config.yaml
n_layer: 10
d_model: 160
n_experts: 128
experts_per_token: 6
d_expert: 64
d_shared_expert: 64
activation: "squared_relu"
moe_layers: [0, 1, 2, 3, 4, 5, 6, 7, 8, 9]
router_score: "sigmoid"
normalize_top_k: true
routed_scale: 1.0
balance_loss: 0.0191
balance_bias: false
n_groups: 4
groups_per_token: 1
init_std_router: 0.00798
lr_router: 0.00137
n_head: 5
n_kv_head: 5
head_dim: 32
vocab_size: 8192
norm: "layernorm"
norm_place: "pre"
norm_eps: 1e-05
positions: "rope"
rope_base: 10000.0
rope_fraction: 0.5
qk_norm: false
attn_scale: 0.177
tie_embeddings: false
parallel_block: false
init: "normal"
init_std_qkv: 0.0431
init_std_o: 0.0536
init_std_up: 0.0617
init_std_down: 0.0617
optimizer: "muon_variant"
lr: 0.0074
lr_mult_up: 1.05
beta1: 0.95
lr_head: 0.00903
grad_clip: 1.0
warmup_steps: 200
schedule: "wsd"
decay_fraction: 1.0
decay_shape: "sqrt"
final_lr_fraction: 0.1
batch_tokens: 65536
seq_len: 512
doc_mask: false
train_tokens: 439800000
steps: 6711
dataset: "wikipedia_en"
Below are experts of layer 7 (counted from 0) of a mixture-of-experts language model. Rows are named router (the router's row for the expert), up (a neuron's input weights, with its number) and show model dimensions 0-159. Each number is 128 + 24 x the weight over its row's rms, rounded and kept within 0 to 255. Numbers have three digits each.
After each expert's rows: a language model's description of what the expert responds to. This comes from a sample of Wikipedia text that the model never trained on.

# expert 15
router:127154167154124171088123157116073103128140080148153121091126137116117099124126136130145097147139139135148120123165097117157079134124125138145146126130173098142156130114147139118094151119112141182103145184128124123148108178145116125124117167131112077111150089165132096102112115139115110154138119122148136158175099120127115124082125131133087107136076109098140109081138154160120120138145126138098148092122132126155102129100154086143122122120145116132146166086098169138147185107140139
up0:163124111165107154133141120122143100126149140152107106096146123146069125113137166122110123140144179150137114109116135188132110148152135167098116121092137139146136133111168148084103099119138095129149119162123125148125158095129141156138079166136104093126132117133114183144118137097099147139134112130101126148149156134136133144173123111102112109102141136169098159136101171109138123105100141127157123146141153095106129131145111142131120136123149089125171107107074106117096175090102050
It responds to: Nouns for people's roles, offices and family relations after the, a or his, e.g. politician, president, daughter, Prefect.

# expert 42
router:145112160145109120064115144120107107120173069158167138105124141112144104117135134133151111158137096134111141127138104131161100129134116157121108143120147129146162132123154149119104133092089135165107156156100138147159126155138085121113070126140128101141158113163136098126092130158095099166113102106129136176151101115133133131065168129138090133123078102121133135073148185113110135144142116144122148100143114115143124077096155105130121132135151130130141164113110188125126158127129149
up1:130145121145113137080163201156098094103138096140083085116113136110118112114155144161093164153155108154102123121144142149146119160143115144136117107124120145118140156173115186116125174132161135115088128140115155125150130132153113105118103132109076098132084136100129123113192132124160117108105122132139142128087111110106104104140170143121140100110108079171131096110099167150127121096176133143137121126115122118140141087122110130178138145142145120099122108131126136130163104093162118
It responds to: Nouns for art forms and media, mostly after adjectives or articles, such as film, opera, drama, television, music.

# expert 56
router:113129093174119087127121139146166103163134079163136125118131098093176086102145161127146110161142115123163108128103141175129094106133124157137119108124136118101157134094130131122121120106108147179131151181125133112127127167141114108129089178123135106119121137185176116114089121126134093144095112140121135162112147105131139122125098150129144142151138114124143116132100158132175106101141132178108139144109155104116098125119115119090073168112163112124143143149139121114110145201098136
up0:099129125105148143106107140117139121137097137135106135093108161131162127088102154091119115166155150118086134109132162160155106104119117118136097152136132126109144125144161108129131100127151132154070098136109133088113106110133132095132165075137131139179134110175150121147124195082141137126092082132126094121113136122114122132119103173143133135126140116143107080145139115139139125128122156133128147157098165125158073110093143174162135150090130124102144102111168134205153127131125119
It responds to: Single-letter and short pieces inside Spanish, Italian, Romanian or Turkish names, like V-az-quez, Júli-o, Rena-to, Woz-nia-cki.

# expert 21
router:114094201126126164122115145127099077145163063114156153091117118124133103131140162121130132144149127132123102130150115139147106116096108155128129138093182112132146152113167114134109141098145124136131149155122091113130181161150099106135092120142128102124154107124136109095123094122116101156173123079168136131158095127133128138102124129120054125102080093120123144110141157148133108122168084144128165123106156100138107122168123109120134152127153118080138152113148134115148154151125154
up0:137128102094133145169077092154143144095138121145133100109136127109133122126136135100148119120092089171139133114144088096152136190138141139122113096132135117112097127076140142134135136113132151095125118088157090122149129181145153109137135124134121142122147135123134091147156142114141181105155158133136101128096149143117124134134139154144088157118136067085143115115121181088142141094124096169115111116126073176169166118114151120121158137081158134095131109161111149125132109100109149
It responds to: Common nouns and adjectives right after the, a or his in running prose, e.g. brother, last, close, Danish, information.

# expert 28
router:143098192153119130093115169122119121122144074144111152109130140127127091132127152123116103153142108146119118112142120139159115133101107143163112138116132111125177121117162167129096139096157151130128155154109082096169133138125104116126087170139126062120155100141172107106097107133087120170142109109131134172158137114135152149101147147132056126109083111145120115122155143138115119134165110130125168113120114098120088097133137151098124140135127124117181171089143140122166147134112145
up0:121105129094155085132153108110125159147139130138134139113105149140171080134135135105108083113117171088115104144147081104148144126140108163140143182117115142137114177138118165103122139129161159130140108166183127105143121112120084127122089100128142101148133126108113118098150128145108147099195097136098108060153097139144109131128138138149156140124143157137132086120107122109120126130101131143150171155131138088122105155119134147085164164104148125118096159078143148132145139158125115
It responds to: Past participles and suffix pieces such as -ed, -ing and -ation after was/were/be, such as confirmed, proposed, increased, used, abolished.

# expert 41
router:131134118134129126084096159143120103165141137160135175101130115062150117086092142104145098131131129107162135130072087174119098108134133132189107093125162103141173112112125135119141145121137142145108186160144133084141139189127110122155104138112121093145128103162166097109100111123116148154110118122136116164157149152150102142113146134122138130112087132140146128093123144117150126117120142167122148132114148106133079133118137111115088124146175097111133160147148088119113121179118130
up0:157147128172108123108118109095115150147165154107139111193108142157133092156143146096133142140104157109130097138132101124103131091091064142145132150182114132124116192168154121124134119102148152142112115106159154128155092131100161129166127159147104131128115128137088128121150095103124109126156125110152110081069127156126176141183130083123125108139133118153121101119118099154152090119116124118101149140099090130137125105092145132133139154127134152120166119092165131118131113099131127
It responds to: Pieces of Latin species epithets and French or Romanian words in taxonomy lists and titles, such as tuli-pifera, pol-iti-que; also Genus, Clade.

# expert 9
router:150126122141122129115071134117120081128140088145151106084168173106126106125124120115142118185147141152126122131115125129132099109114149163109134144069143136141153152103148130087122148130114128154167170154134140129160113145163073132131076125127146091124117131145172136104085130102066152123104130127124167186183120110130127159097098133124110102121107125136103137113146152130128133127160092145104132116134128129116116134079105110105123130146154113096130173139105160076142130173117144
up0:164165094153100128145112178137131127114135099164101164140112115099116088097143145112123144135125116133119135162126132114108128072138108128153085157115200127101102097083142121128159158121148137107143104095128092112162112155104104120146084121103102104147113155150149163145124157117114084154078123129119170145140114174085121135103122129104158100133073143123154104130150124135156153101175102095131135126139132114128100123103122113145103137132129110125126139170112180121165139130137155
It responds to: Final pieces of names and foreign or transliterated words, often single letters, e.g. nin-ja, Peter-borough, Sushi-l, Chong-q-ing.